Experts of a small language model: 107M parameters, a variant of Adam for the experts.
Below are experts of layer 6 (counted from 0) of a mixture-of-experts language model. Rows are named router (the router's row for the expert), gate (a neuron's input weights, with its number), up (a neuron's input weights, with its number), down (a neuron's output weights, with its number) and show model dimensions 192-255. Each number is 128 + 32 x the weight over its row's rms, rounded and kept within 0 to 255. Numbers have three digits each.
Before each expert's rows: a language model's description of what the expert responds to. This comes from a sample of Wikipedia text that the model never trained on.

# expert 37
What it handles: Quoted word pieces. Word pieces inside short quoted glosses, titles and foreign words, including the apostrophe in French l', and accented letters like ā, ē.
router:142127145143134156095147074147080130105057118141145138097170146129090110170069130103122105163154153121105110102126145122062200067102163141128146135063153131103171144055135171096137126169125186
gate0:149120122169071109114127119104118173172144145068080154124187207081105082122152109142134101102159144143080024162075160113155169091127145149096177103165111157100182161142124126144151167117141106
up0:123146139155051158125154105107135176152121132077106113135126131098132109102138100135150110119129147161109056181077168111132113124163128130142179095151106131101143145111155115155180160120090112
down0:100086181110143134129098228141116123150125143181136148124047086148177142087100127124124173163140124124191150112135086140141124118088139103107137157129133108158185111142140086133122101070100123
gate1:111128144142116115134124135157202139062114131102129129128122127141127145081129129118114102135168203051168124114101150074106143123155062134106121144101072208135192102128090062135120128174168122
up1:119139126089125067109163168155132126143092100133148120116141059079089085105081150116141118187127074099120099126108069099101164054150134154143106181069121124097141178161147163099160178135089117
down1:125107115135110080150109157178088080129163115176085140142145129129129157162199140127158040123133120074122041150181153086183136117131145148081095078098139120143111116199127111111123114157138142
gate2:102099126142152169114172108122108097081092187064163130139126165147123129071133137065185082145114134101137097119067163100088164167110160135145136165156120136144170118147085072144068179094160098
up2:137126121105075141140103108079120086166202136169093138123171157112180129125129107185148130077122140128121130153114131102122131166152139150111132134108087108150120103127162167101097140167120211
down2:163162111161122115114116140127163188160090092131130169151114059053102125093134141074104133146088146169142080151133091169169097053110094164107114137120175092103159118175187161085135030096106129
gate3:134119158147075125096145136107133102125111104125119084100108146101095143117144148095106114173114114106124137129128153113104177138110172217107126104071153176098133097145140083108095146075122116
up3:082134142147176131170145139154052154143145154152152119103158159165098129123119156101132107119218184135127129075136125174112155158117100093111106097137114086182072131123206140135097076133116115
down3:146086125125091115131170181123159171137133154152120111144186098112096188069176116176126164084143097152146121122083060119144126135142200102151130117106130089120114147121151132203142081094081131
gate4:128103111126137148141188060126141131161091142099194088135150097080096110137133104114111103082148139128090162145152091179109132121122128158170181116081072103127149140083108110053122084170224155
up4:141160137202109145151117075162139110169164124137117110120122207092093105167125134079119101104163095086105121136144130159094133137113157121072074095112072113132121133153153112139128090078124129
down4:103134141122155094167172154172120135161136140188088149112169126130105178105136161130156109142133102074093072102161072123128167118087123107098124092134096082147135088105157073101086070097126125
gate5:091177161126071101091189140126196108114084116122135110165051023155135127148093146133169163174075092157165128113126151148106152136162123133146141116075156109108124169158158120144134168192127096
up5:121101089146133135108115145168067143127157162159153167087172203140130117125175107121176111131183155119148144077097134107157123106100124076138094183153091121150110110138146132094124065123150082
down5:085112112172121125088137099168170128130152103146107159141202120065132129127082123079115130135075121114111187085088136078136129167142116133078105150136139108110087095131133092130128128169138142
gate6:085136075146080075138178161191107154143083137125143167096100154136121164131127135129191089133173102146156129121145090124176128108138114176114162122123160085134116133126142154181118106095172130
up6:100134173170123145134175167159130135111060159171142100139125075087124118151158105129141126082089150077086152109149074107153149149187117103175167165144089137115103152161148112138098136150141077
down6:131159117121142096078118115107176181149140208190131097176129101150141093110034129041144146106089135138123186066117110186081086116124087142120108111149135105120106117155104146098117062170139129
gate7:179166111129111163122123105122127165139161121121124105075141145082106181113154110086128117130178141104133116171123095110188099122160090176147148033150101109110043110128168193116143152181135121
up7:138097083129133119110129087139142122134081138127101071175106130179107172101093196125121135146208155104114145159169119119129104153135126079131164135099178090123135104146130118151106113110142176
down7:117130156160117163124105094133137098072107135129125113142121050153127108088117159116143174037121162098130111189161184141125103115131108108171069154109111102195111119117117112117110157076117059
gate8:116104102099133107152114079091130092131160108116143106104159181091121127122149137168076105145104049146055157160133136138073118107112130092133062106114106134086054162137146102105182147148151113
up8:091083110101138105139083110101128097101101100154147120116101126114177153145148169189088113160053107092135168098109121104095126020099092079176040165113145191107121158172099119091185139114195146
down8:097117194195142117202116147077115108110163093144126183112132181134074098099120113127110105127173128140129126101152136095124084077110119114149134142137177110145122159129034130133113120166147116
gate9:164131138096137152117120106152156116115113076101127132113176114167153106138144158118109086149080153108081126099101073104108131160109150106081191051050111108169135205145162156164127101038108162
up9:155140144077080110141127155115164092113095112154163165126160133100098111062182044092112158093100169126195150055115109116094192072088090146133128137116149107101142111164086103173108143131150120
down9:103117123207151158164090130114130137118059126096119079072138068133071125140105183066116122089115096128149162156094119164136175150095118167183169108124141103110076116170092140082129166108075102
gate10:156169114112138136134126066129127179150162126131008112137145155126084121174148140068138090133145093153107133175152207141083165105137070041168143101130107140066113128153150073105138155188197152
up10:147131162118196143136106156173086074145109078166168147126154131085144124139116100121141198111137127076085182090099054135169116110102135138121122069114120111121126117167136090125141111103071130
down10:124148098115103162191130068175085082127107139149115087200175080168140088159130113127151119135145105168064139158123164169053130108098094160191076139079101095060133164111147109111138129083126134
gate11:123106152200136171161093114092095184090160132130128090134116145133151131126148128100143127117143141125123112143171129091144101158161156135107157114116126117174121092121174126150128101092140197
up11:167104137096142063087089133087128094160145127129106223126170190142079125130141141126151137083082130168103126168066137139138077114142124083089094097178101163158138169148116119115139149163146123
down11:085245056131110055116148099086169101129151139145149112136050168134139179099100156060153132106135138082110095165212125120097126132109157152084168125118097125147139156070130139129197132118150171
gate12:180154120148210168174108097143139125093161139125119070142139179188112115143134120099110072099105055125130112182167118140118146136123141166150143093109169125137117130122174130115166166071128171
up12:099204083154144147154150110155173086125108139107185117120098156159094092126112102087090052187101097092157137120129127093113133140064113161110129060106172116061131206140135059132145096125104128
down12:181188133106154211060191146165134139144131143157141113129155111172126105119151137111079105130070111150143117099136118101160121185172134079121144118096128122167148195138102151102135193140115096
gate13:131146133153052098064139169135117078124140131142122123157159171117047068158117136142150104192136150125136180165131136071097141129140107089135190101181157104067076194122117148092093153079172180
up13:143095112167172086109157133160110149160170087069134135106104142140109157131149136118138099179082093123097131140123066092143171133173120203127120124188131144155134169155136125109158143095084140
down13:054118091125147174145097094164114160126161153117119151069116166080131085140069080138178100106177131135129151085150186158133089099132105128141080103127156093122188165100143129131146162132132125
gate14:118092113172137079139174126148173127148133091140163162104133162113143128136190116081139120096106168117126103086114116099133183142067110119088162171125141145201076085082156132139094170110162106
up14:152157124126131141143120050142140086166159146144174112132141114068101139158098111131125164162168113092189139153137115129139087139081137159099112186178092112126119136111184114120136140097115178
down14:127119143137142144124131133099136162139184144157156112153163073082093126107099143160132133141202084173093097123159069081145113058100137166129113149072134094104156116081156183158154140110129111
gate15:155092093165095111115070102096095134106165167167107121143126158105200148144120167067123120134144018128108092160197055142096079152134116110106121098109112103144069154167132093092138134151164159
up15:115065151161180133182108117092146095114125094074140131101110207086134107129104078150171161130167160106090092201120205082128156113124164109162156177162151087103163058137085156139149205106142147
down15:118115119125090118148153128108090165139111149125144140125154041122118134152126187128098067054143137106133105099141096201139147117096125141111126033097143149175094170121143110151096116144104098
gate16:140113116131157147207113150173156081084143085134139122161156096077160108099074139089195123153174108125151124117104153085142154122123117166113090148109127185165094143137134180178136084177141125
up16:102132095085153142130078127109146123123113161136142075139115149129175095128157175116070109130126122134118132123164119159109088127111200153085103103049123122100109126157127123095128158042126112
down16:134182140155146115100159118155164104074163087151155131121121182146136152052154161130116141128079075134061125084117130100170052154166143100109125090096118137181107144080139103148168122109130187
gate17:135156119198101129193174084169130147107083154150066102108077169097112135132073114142162115142097148108107109077134086118123130163120163086150149167072111120128105118152069141089083135153109154
up17:186130121103141110100135138094168126187140150175139161165177121099196113146139156115146120081137113160118167135171186131154111095076106091128045109126122142066077098099126094109135118147142096
down17:108172111143061086145188092140162133135134149149151121129083087072100136131080144111095156120182118091076129154099155136142156086134171183167171164183117114147048123153114108096123080092099155
gate18:150137125130125136129058147078178204148166107186116183146132117133099084115076129106126127103126150155091094148137113099108119126165149158137155092115078122096048125095085099136124117172098084
up18:107152163152124142182158126160120119083141114102192115126114143134169154128123096147140157129175137148154144118108112117190162148155090091163156137157103090179173075182154123136175139108100148
down18:120153126141198199099104093096162133099198121126101192110209140158158123168179146187093143120136118153162031140168084131077098111110109111090117115156130121083121089156145166127158152120138135
gate19:129087157206123126132167130130154122101086128113138147162131180113169136118121153171105158079050132198116109132137174155141099154113100078093114133133144062163148145090148074057116127104179094
up19:163102126154109150090113107147102136147115170163057132175145166191129163153120172147105097124108146092153112104087206164110109168136155178159137143112149162091150103130151156139149145128070163
down19:148076165128143126130172117119141012109205103047119069134161146155121146141152140144128117151149082130061100116107107147097071133093137167099115127144149135115104149169122088117172104157136124
gate20:168117111109118089169092066158222115142144159122124074089127094213077095105186137123140129182127127117114157144128122178118132154089148123193077139123017116114161106172102094122122127154177110
up20:091121118122092147092130041162166078144137069128149137130137112179031098146131156117083125230118097067128146120127192177117203114096169108152091167135087098103122134138105113112140130143141158
down20:098157131148137114087113150215135084139156117090140123123135146079159187131149190102132173180114151117063170144099148188155155082058130066128149105139084092186116112136120111112121100105180153
gate21:136113145113089145172131121144180082086164093200132125178094082143136110124122152129177125119145166068166184114110111107172132120142151104143178099114117132089117081162191178154100045157146157
up21:154083166071102170094192109212156130104141106181160159149105093109135088138157182167164139099136182052178152092122138095126156134131155156142157125126083089126132134076152149177096079117140167
down21:179143149110110138150166171132129104131125121178121142143103129116150099129118202112112134157101148160135111139151129141120156141175121174135151157058186137114101118148116096142189102099130110

# expert 30
What it handles: Infobox field labels. Field names at the start of bulleted infobox lines before a colon, such as Born, Website, Species, Manufacturer, Artist.
router:159138093088148108147166088188145107110199193076117149161125128147170115065147131129155119159120101077124135130128130179055135129127134091135155100156137173152100088132108141136117146102125193
gate0:175119104125109123102098110169119113184145161098142108081207118109204072148148116215142109142102115136128110123133129131103148170134148103107146081189094153204139119086106138166152126068127147
up0:123133073189164183099128127189108117112093116119149113119121094111152091188174143166159109165130104135089052193165122103132142163096129118132111100102105144132158128103117161092095109103073147
down0:150159102129120129148107143128138107158129144118134129099139116085117083155091158150092124175094159183109117179061098177092133135173103110156111113111142161134103188092113125160156202128116089
gate1:139098063105210144130148094155162103175148127134100100142124107142106119128204151132054175126152101123117188174128121096143138126148103125086145092141091072117062132140135114167119139116138167
up1:175109064070187159153167099181185090191171129083103158141152103150061038113214170153124138133121086123114161172125132112111168127149112119099138065205161100103064123154119139143069131120191136
down1:130132146062085149131124153150106135133114114173100143133089144153150179192144193111177097167120163075087126149090097146087081173142157112148133117099123104084075139115146122149128140101071104
gate2:119111118141123136088125108180145142104127147119108142126100117101154138118183152137135105137146099128161097130085149157134111079131149111107157120152113096133092175153122110111073176111141154
up2:149184132124177115102156168119101170110134112120176137125121081156142138134121111102132039130127095105150088174148140128140132118186069142142086116167147048157089163169110132098117244161146181
down2:164154101105159157158115162120167174115123157184158170138157164118107102110134097098125165150113104142060136170153079141117095115124119131138132138192106131145127169190092141141123106163137121
gate3:062063112142075138177132095131169144125130154144133111153124129152114071117117112115119142100074123203063121240128132186147158144153136131112140137131147088106119107141149181180142129139126130
up3:109059070123077183167125063134090118136133115133112115151156119141120088103119155146133113136090113149086145170123112175120130121197127141125105133161126108115114103117114222180131110140138163
down3:122223080144108147100160082116119126094071117110141102165107033169086136117149173149129163196146136132107125156177066095132156143109112120125084112170129146083151138109153096154121136155100115
gate4:137134158085041153087146118176091126131177074096161170153143124108104108147148217101109145112075127155087126128122126186096167124118061161138143090164140133168082133059179105124179111113144101
up4:043115138097109103175114134111110065113121137131104119168149175110136102089187101218114125138077151141143086107078123112135110123175135165127187155114118133102155130144131119105056095117137104
down4:098091140185125088167162156109145122132081120125102102097097106123132140156100118136092097107058140163170156126108095109154100126140116121130137158113114124117141181113128169101139124107096175
gate5:104140058101191184158187075137157143113133176084162108117136130138199135070152161103119140206186134071083136187126150139134128152120159108106162105129135144149129117102093130089102100160174167
up5:161100161114126118148044127097107113087132157109196099134078150169153103137194144152115126098151115112093161192142133161117158101103114152104161095189170177141039111086056116092069148084153148
down5:078137039132131195108115117156102145129124134099158088121116131063110148149099109133064139177138099152158112116085090091110168119181114134086079131167134147160190120145115166179161155139102100
gate6:167188176193079079163101122155101155105127124106068162096197189173131149157102170135122159140077110113109122124165161154118092167152109140128146133077149159133101156122184091168122150091154151
up6:110072090106164200093122119117134126139107109179168063104105108128098162135161106105088120089197168200117105117098092116149121115122140152106083145116088138091203132136094146115135097117090123
down6:094109157131170133088122133106226173168172128102115170169156158099169117160117149116184099103137109130115127163069189097116148098139085173165117124109126126133106130150153113153154198114119114
gate7:132112077179118164170078139163091125065130072087032106161144186130195153103119093108161105084104171114099104148101136084121184150099147141142155112081128147112067118098051114114148117144140145
up7:110103156079133167138123220073174137139126157153169158134118093166114104154134168127131153158153190097129133116147171101114086102104105135130174147183110109133182100105155152068118085105079126
down7:123106125153123092144215153125139173064189102172085126095171118135150179122157116161096207067123135118141143144178133148096187101136120084119104160153136114096114159164136135165109134162165136
gate8:129147117209158106108106123101166113184152103067130096149095146092136163141169132056089094088131100112082133150131160138126108148125094157102140141159142078153151105169144075149108139154130119
up8:094111119165198110129136122081202117215118089105120140136152127130099149134145189121148192146163110113071171142166192197100153101171125127082107133176108105100130100164122129126153087113159094
down8:109164121114172151075157123165140125089147131111102140160119123101148099164109082099079122143102174178159095157091093076123115114129147176132118156108131158106109173094169138133171147153131124
gate9:149138090181178138119100098129155186103089133114118083166161162098151138109136094153173166164149140109135128128100085100119138169078160119114140195111158120184088127095107109161120223156105134
up9:121122147094165134132102151080139167151110097169118204074120090128130154190104106097103130074130140151118090137136149127143076178130131153159114115092102127031164137232162107042138049162099105
down9:095117119150107106124141113118127131094131121131113162068099132104180086069159089126136160125130133135132140120154132108166140093117144106139126111120097095123125148130139148128137117091139118
gate10:185102075162114124117086110158135087143166156148115139166156148135176155144104178177158129107157095101132127111125160102125156102127155133140121161158133125127123115176108160124082197077176130
up10:111131124077168164172147144101112117125137128143142100156105114083146185143133109189113165151100068167117118160123140164135197120190189142113135155128151129127200111134112090122155118160139101
down10:118170148104096108130150136154105138102137137154106133088122122163138189152157153094172135052105120090145128099155101119112130098100059178103167147140124087113067110095128146155113121112086165
gate11:032180163132193137092137149136098129147106124122135147117112107111165102093156176095125158119110086160127147154126165072148098178099156183148085155097170172136124142085086124124120086136151152
up11:178109102161090125123127188096144130128103131148125138152167144170100118181156108192130134146134133129152164155104108150186127111115044098119140148140117070138156086186193169140141148079123088
down11:116099107124134176170137109200139124063134162164146103136146127123098197140134159168122122098113079124096153135163109112110138151086163134081169141115105108073138100121114140141087127147061155
gate12:098117122131133129083171144141093176132140126137163100123152143133116117110125099153097098187153149170178192138126163126112128173103150110127071162134129113180193089166089099111156092133104117
up12:120110084126082147116185095148074154114180125123125148104155147131121109145182165126128086155115135139157168115141171128070165127117165103129148141156136103142146068132103137113142143140139138
down12:154109185120129117086139161091128178081130151052163145153108115139113160151159148155191086105087131111154097083128179060086101136107162157186146099197169123059113153107057107150127131142118193
gate13:195148108134104200167214094179110108100142131105129128171185135096186094107125111148109074131161118111113108131108115088107216129144147067173170118139125100078128081123152098094118196100071153
up13:159127146138136122097128117137120150164144153132177164154048080141105122113119201094105129132133167111097214098104144121125155146154079120135105133142105189120082164171137054159073143082116148
down13:139116137105121128133110100081114167141148144151070161111100166108181129224144168100076150183164218137163082160148147095171122103161153130153111118165085107117113139111053140128134150096181146
gate14:167131129117152068139100159140093146075170116130151120121118059117115138112194139186103097184137131093123139062168077098131188167094150118178147172103126107168116110133145115105134104082146089
up14:169130136112145117145154167166083140072195146101111129165125079111159134096191106153129103132147121047131143119177143128090186177115055115160135126101127137157143053142107107121115145073167118
down14:096191172106187102120138132125167142137070125179129164126094187187134097194123141135125113114164152071124103137103107098090091181158177140110176117057156117142122147095116101147117175082137131
gate15:156080102105195100138161138108076139201156089143073157145125152149070115088148146121102078124150129122094184184147146126111156125143114115083112088133131120143104132160134117114070053135129143
up15:109077099125138133183195107105118121170157153077103136167106130131152129065121098128118107130155093145134126170152129125135157166140116160062154046094144160195110119182123106149120075142083110
down15:148151128100095151108157131122123107144118096131159158127129129095086074147069199107165057169089130095145063074175115138119120150109122088151127150111173139111096146118071153181127119184116124
gate16:143139138120161101130131123157112161130127105173076118168084124173101124155099134134141176154119057163067193148148129191143128117115128086127135116162045142121092105173142154173162126154138108
up16:140138116113126136150164116163154133128175085102101123172074132145128084155092149135169135138139051138089178128153142191171081121151113045105096102176083173165106075155123135157130084148167157
down16:129169124092112114119141119144126112087114166096172111085148089113097131190151133135165153116209170096107123131118153167137082084141171129150123160139158124106098130083114100171100130127070127
gate17:117120116107095160124034115092092155165139085129115121090117158178113063159122116124128124062132095125094091097210163066149102182103152167095073200199095159152133169168124172139118138166043138
up17:154178150111110118082122159225112076108136108140098125090043124104117170103150105131068157146157113098126074148077128091093105111128097094092154130147127167091161095118144100152145090084136153
down17:057101132126120144109101096161119111128142112139110101170121099131141108128107105159100120089112107129156124092123122112111114145103197135162101129120155163129170183127095111130167137114062100
gate18:079071109109158084083123136126151139104108118098126187145129155162069121170138101116144109094153105139109119119110168113179174085137113142140106138153056135121108085135106172111070140149163105
up18:147180162139106136092137049099087153152140086144122049085151119095135128147105165131120159184104195176165143111159102145137069157141116149063129146135179100094166150107193088169180090133111140
down18:185151151144151130129117074105155143138153121103108136118138065091130156063183147141159103081123104121049118143121114169176130104105092068123133084145118104112141111109153144134100157141114161
gate19:152141106102141150139129125125162100188190094114111123100105146200109090125142100167132044142134185144132150122180099172111121070113139138107116059113160095120144114076147196141155131137132138
up19:141129135197132110110133160137086076125148137131138119091093190173107129075126128206140130101091106169201156099120101136097164134209129098184126112166136102183071095126109157140133099153123117
down19:088108138123165100116090112130136091084099112154105148151147110120109147110101102109160189145162114135076060100131151135126190106139142107108081171098184152066186122150099136152099137147094129
gate20:059178123143089134117073088158077130070137180119027142126101133076142151075121111110118031146128117169168147162148145166163157114157078126075142067142172074183126151110167143093078075064149147
up20:067149058104125144101072084172127162052163115098066125084126113082167158179123101113152091137153137149136105193163147182150150107129105133066136130118159131145161139167133108132098070098105105
down20:144170111118090159133146081193183112118097121089125084174113084053155109109107154097166059125096156128087162122102169177086105113113134101113151145134138105179146025098170090062163112127177085
gate21:153115111149121075146162158154136144162177110126147160140074116177208091126146163114161069103127065108133148103116128159139119151096135123099131067164118210109128129106131167157159103135119131
up21:140077129161106122133180109105127148145144133117146135196192135136147114137103154173121133135098154143056088146093215159165124109084118098108164133142100119094159121135145148136135030168094136
down21:125161101165115148100184212167110155122091178112167102113138091165124181169136178106154072096135095115104100055156109052109085130152147120107182177136173155114153081106088115137053178137057148

# expert 55
What it handles: Personal given names. Given names and name pieces in biographies and family lines, e.g. "son of Christopher", Charles, William, Edward, Mauro.
router:203095144118105159169074096168111158178025131067124105098121046205086110109086138160102145151084141134075175152185160099138179144123132090184099123118132149138161140104118168124133167116079137
gate0:157094136193124124125151088125194129110135086106087066125149097144111129107111150105140163166146128142105078079135141116191102119143098120118090190148093093093171108178110107198159101113065121
up0:122127122201132118141170091084151117088105056132073052130148088144083108111125107097165154136133149160123105112115110122168083107155077115090119146153097070105105129150091066124148143143102136
down0:190128137088148116194136125082105147151085166109112132050138071134138127136127136141144118123085124129116132173106190162080085125123141152107105134111157136139093111114108133097127111145102144
gate1:113152129108176142183076135143198156080150091088120092125113129164134153112141112147125114148162110144081163082125119112069108159131168118085129116116087110087174154164122150120094140097118120
up1:125071124136101164184091152099149153173116165117136160185173105146134120119140110138133120088081137075117108112140118104102130146131142173116100093090153111166099125142142165131123125100166141
down1:013133100148117130087127168154106119109103128127088141193121111107082141112127139110090078160127175139190218137140120136160159132100111147176175083145106081110101174118093159107137194120113134
gate2:094127159094133100120170151166155120142106133147138142168076116099099142082057079132080186149189100116115121130100165116108163187144136159089135095114076115129131155064171144135169170160183119
up2:147052139123116125071161193157219109125116117125130178088137095159145152121139140160114181108123126115154088116077149113079105138133153166061146159133076157122160143098145152092143160082111169
down2:118128165138119076081182113107148130151177126171137139151132086084125114095142121147123106119203109111124170080120163142149134144123143128091100116075074083122118168117143106189120155090159165
gate3:130120074114118087157085092095146165096167115113054112151114068158128140090209099159109145110096108125128130148152092153140153118120091147112182161155118144166120150245128151157104133103116154
up3:170133092081134102163156127072081154139109153107139090110103097164098150167167114154132151132052114117113175114153157137087159127167135178147122158136166196224153145165106183122052146110109122
down3:119132062133143119183161131135085118129104132108115120113057143127163205121084125178128139098106141123136120109128153100108077145150178126144096145097140123114139121141141090077072190111062123
gate4:130159135103105123158104077153148203141113073110123125128163096224136136054160136186125167123158134121088123089151123132120199109142118139141193093110090179121118092114131126129094153141136094
up4:174152145082095106147135101152128154137093095115173153091148089149153135156099165204161142143105141140112137091164105094084186142173147124099121094154088179131127057079119144121080132116108050
down4:213115061119062158175122163092172111107096148101141138113111132116096173129155132123091156104131049072111117112101168162103109126121177105176079169113158055141150119102143100107081158123116084
gate5:117129096116168065195104174104170139174103064109126087124196131116092125133099167111161128127150102095147124163169161122134103110191148138111152134129138128128176121154083107151160100163194123
up5:125123146104086192051141125116088098098116183145108186121085167083154107113112074046087152119096183102127148147120103136112138149093109172111165164094132103160072178120162167117081190119095174
down5:089147070116131131110087133189136152153138109106063089134152075151095134102105130121127148130109135089128153128127107077125102120148110124163112111070194121105188125166127126116133146150144134
gate6:117127095124193110136165162120060092185144097142138145075160198175103120133155107050100128181152120117084169088122102152214122146140107106163099101150195140101161133204105123131142096140096127
up6:169169029157132101102130096167180154138141134158113125116129122130120159162105134106155170119153160066122089142125106099150091156128169145124105113085121147103104194126110098144090120138154184
down6:095077120156119162114109091138148176138162170118110151146119061119104131034142111093083127143106115111093125145163130075122116151150043118106137119118152122087077157115165071099107158147079107
gate7:097142121124149094148093162090165102137136160105075154148114164119132121105112129146090101074071072136153107152140134100136123143163165122114120154146142094094104165120130112116122137149090104
up7:106194089129153116136147188132148113132131060096097143164078145143103159145111109106134139071130098176150176174167137094127093144148125161161112152157113101194101130096157131144104216147095152
down7:203150113138106152182143103099126128120100157057131108115118098087112120123120126170060161150105105127187112080091153151102166071102078093168135175075110093112132114079212101140095149183138114
gate8:133092158096134101177118133101134114119139106100121078169128113144130136123088124133198160165183158104110118156137152152092116144128202121089162107087072139148146135159125070148113089132208136
up8:156136195106157088198109101087160096107134101116152080126142121150164087122130166140188140158191117070078078116130109146078127125139156137138172088081124163128164156091144136144136165133151150
down8:124129146138178134122145127125157098126119097177143098114121099202166099119104106084057166118096073155124098107082116117100092090124086096122100132117170106115133102106087133133161099103117049
gate9:136196081176146118123087135134171164149116135109101126124108202197109122091120119099175056137186152128130130184114083059128117161110158117120139119131158111102089173134141125153133101076186203
up9:078113089096102076163173139160106102071152145134113125162117087118121130118149125128137156148111103118137143135116133161154148157118108173155116123084070068116121129137138125139166188166074122
down9:112138160154110147153145139120139095076100098122135153120153135091139089179145130161151144118211140151129071154072163156145167115149165154114145130132130110151101118182121136113198083222130141
gate10:080113100162120176148109161130124133145112114125116115137148137173131157103111088154102086135169119114086144070141129130126168146143147134144141150127103096128151128098187127085100137159162144
up10:103174102084134068134137100097116061113130111195148131137180131116175112152150113086144175166099136132185116177177184118130113113116116159121143152122120130166123107137084101126145136132119140
down10:099160132108181062139128165152055122085147143155076161085129185186187138151092114086146116151131148156073141140115108131136107152161123149133162172157096177138105063136104129090162156132116171
gate11:139159096135127137102127178170080110114101092069143156158157151141149160162111073127121141096101124095175069137091093122116130101110123136134140106123113141153111109115170134090153085202143063
up11:080069135160084125121144089088162186125181141160119114174082118130092150132166166153153181120108160139132124152141112136133139160159162139116074116170156123121127134168151102091118193123140141
down11:174137157120037102150116175109107106147127158163168075088155105156171109146092074153108119116180078172143061117106172148200131090115124092138083133110101164128147099107169177127150097150122039
gate12:112130130082147158120132073170126135107078135154150155133140100116107143112127104147129084185073105133164126125095130126152187135112124162108141133131102142163174116109118131146066124105111179
up12:112072115163123123127114181139152182128142126105104106130114122116117151105099138098112101138062125146137176151133178068123105102193131160076135165120137079176141180134117103132106146145098131
down12:107131157156068151115127101142170110174139108169133130173188115142138094152143090153083184104166080097146044092138079201147139101082166139101087127152088146148145129181118100091156081134163141
gate13:142143150152125120134103143119096127150129150119147103106158166153135148117211170125135137184122116212142138190132166111090123185131145071128182129200109111094196072195079154104130103127127155
up13:141088131090177139093169186201096138159160063073134082083153144129125124089129072097170103135146093138090121071122135124205133076116129110112087106112161117178157151131116089117136100151143085
down13:162154108101084159123106109139067127103158120169124183083139132157191172119107129118141121068152097137138141112122167126099123172057161145108088161141121148155152158137132160125178100119116139
gate14:114158095124125111163167165129201114102124118136150144104130140081101174091105127133152160076136097125159185111136148131148096121154202161125097090147078086143102190098134107097125123181123114
up14:086131122133167145105114119107088197113113184171134131197106152121158188166199154160134126119134150139151172167123090138117109094117130100122163182114156149115146130193127125116138076094124160
down14:155121121104133154168155134112126125165082128136140139127077139125119150137147103150158118120079151089142161112088188134146117117141101101140121134151106064162096111128164144151134116141133103
gate15:127096098143130120158123121103166212118139121090113164111098072214091079050155091117131123064116127117097140063151171077129179129110101120127150145086141081188117076160166145153151223130108155
up15:105152175101166120153155153159130060124164154110177100100152120179134109143144157114134098161118165139094113121066148129070115160176128132121131121107124155132153098127064135123177079137102132
down15:158114113123086094182130141140105111112131109154109123142125205061173145162115132106124106123161105119169135153100186116126166142140110105096179146171120120067097122130140154130134177063130080
gate16:121123163108121108150186069189139143128152114081137091089032132209157093082131152171078125105209117158086148054155133090134183103115146084136126152107119167100126147135149145145124113145137154
up16:141168119134159165095137063117112152100108076154158090163132124094138187170124103114123100107164114162115080096162055174132149120170062062119144152143122204106183096104138140067099088133144105
down16:156074115144168134115075146105156086166141070088123157127105144068132132110120160133118111099091162123155150090116202135104080137108204123134078137095111110171129124171131057146143109162118132
gate17:126119147162139115122121109136156142161110093140032117180142109157137076108145169130105136121146136071116173145141153168102196172106179171162161122114100134132124068161103191131154129146149167
up17:146171120173118116149084105116125148164110145159087105178123089120154133110184178116093098129105158078163155201174162155087141140103155164119131079178076153150148070142122201152078052113070155
down17:086130113150105114156160134152141157117075128092146108141094079096125133161099107117167129208143111163104149160070075099100174060162091092095113098104109059097103098071135119097069115126117139
gate18:101150130107135127119078145124153158163111130119084114103134135130097140088115128144147131136062088125130104087135176156142162062191140193107115100132154112141170123068124144130120085134113144
up18:127131141162079132146112143118127131182134148119112156088117137165115064100172153122118111140070106122109141068138220137172140081184130138144118073174163127118100130097103191203106071116114164
down18:166102116171077157115186158101074075155081122111132122137163121128121116128132081053093104139176117144129123088105100145122134106148127105110159151114088119118137175137119129083125107149143063
gate19:097114102159121100132114073131112151147195108143081184149116167092138108080074075150112165107159137146134125142112108112192051148120130138146127145115148068125053161137134116129118182174140118
up19:199111093146147096128086119131093148176113073118115158102106111139188120100064081107128107086175102100096105105096141101212125077083111079121083127100092087080096101127142126168148129111097063
down19:080079186193124166091118128110095140136141136139135198158122095129147148094172073102137141127133103120094173110134111077148100184154065118174143124111127116128140180131087070121113119159191155
gate20:145176157115136120114168153144191201146097074108159104137099150117141199122104099175120147123127050147138096062116175131154177176152162137121106131096073157110157144085171141084120080117126131
up20:112115047102039110085084151044073120137187165164080134175108138121122099178113124138130100094112170120128174201121092104121117113102153173090118140096184119127128123133143110100150127162115117
down20:054124109103110146123147119175083161144112172124200119136131151094118129111114099163103136182138152183132097173200091117175141105087167096073124128115117192112118124126142176120121096120097168
gate21:159092133102160108111119105182125158132092115099152177120136110153071102076105123157086144164097153129139112115115102103206158112104129113114135133138116123129131119108121086176137148117154136
up21:124143114085111139094147167159097109161121098089105149143114091165151125059088071153085107136109065149152139095170159107129187140073071129126178092095125112136163118101139091170182145162118121
down21:170119171125109084161121087092084132071078121159105098154133180112098104119147106116170113145184134130124116160129150189090153101113137119187120181143140109119185120097088141123105145157205068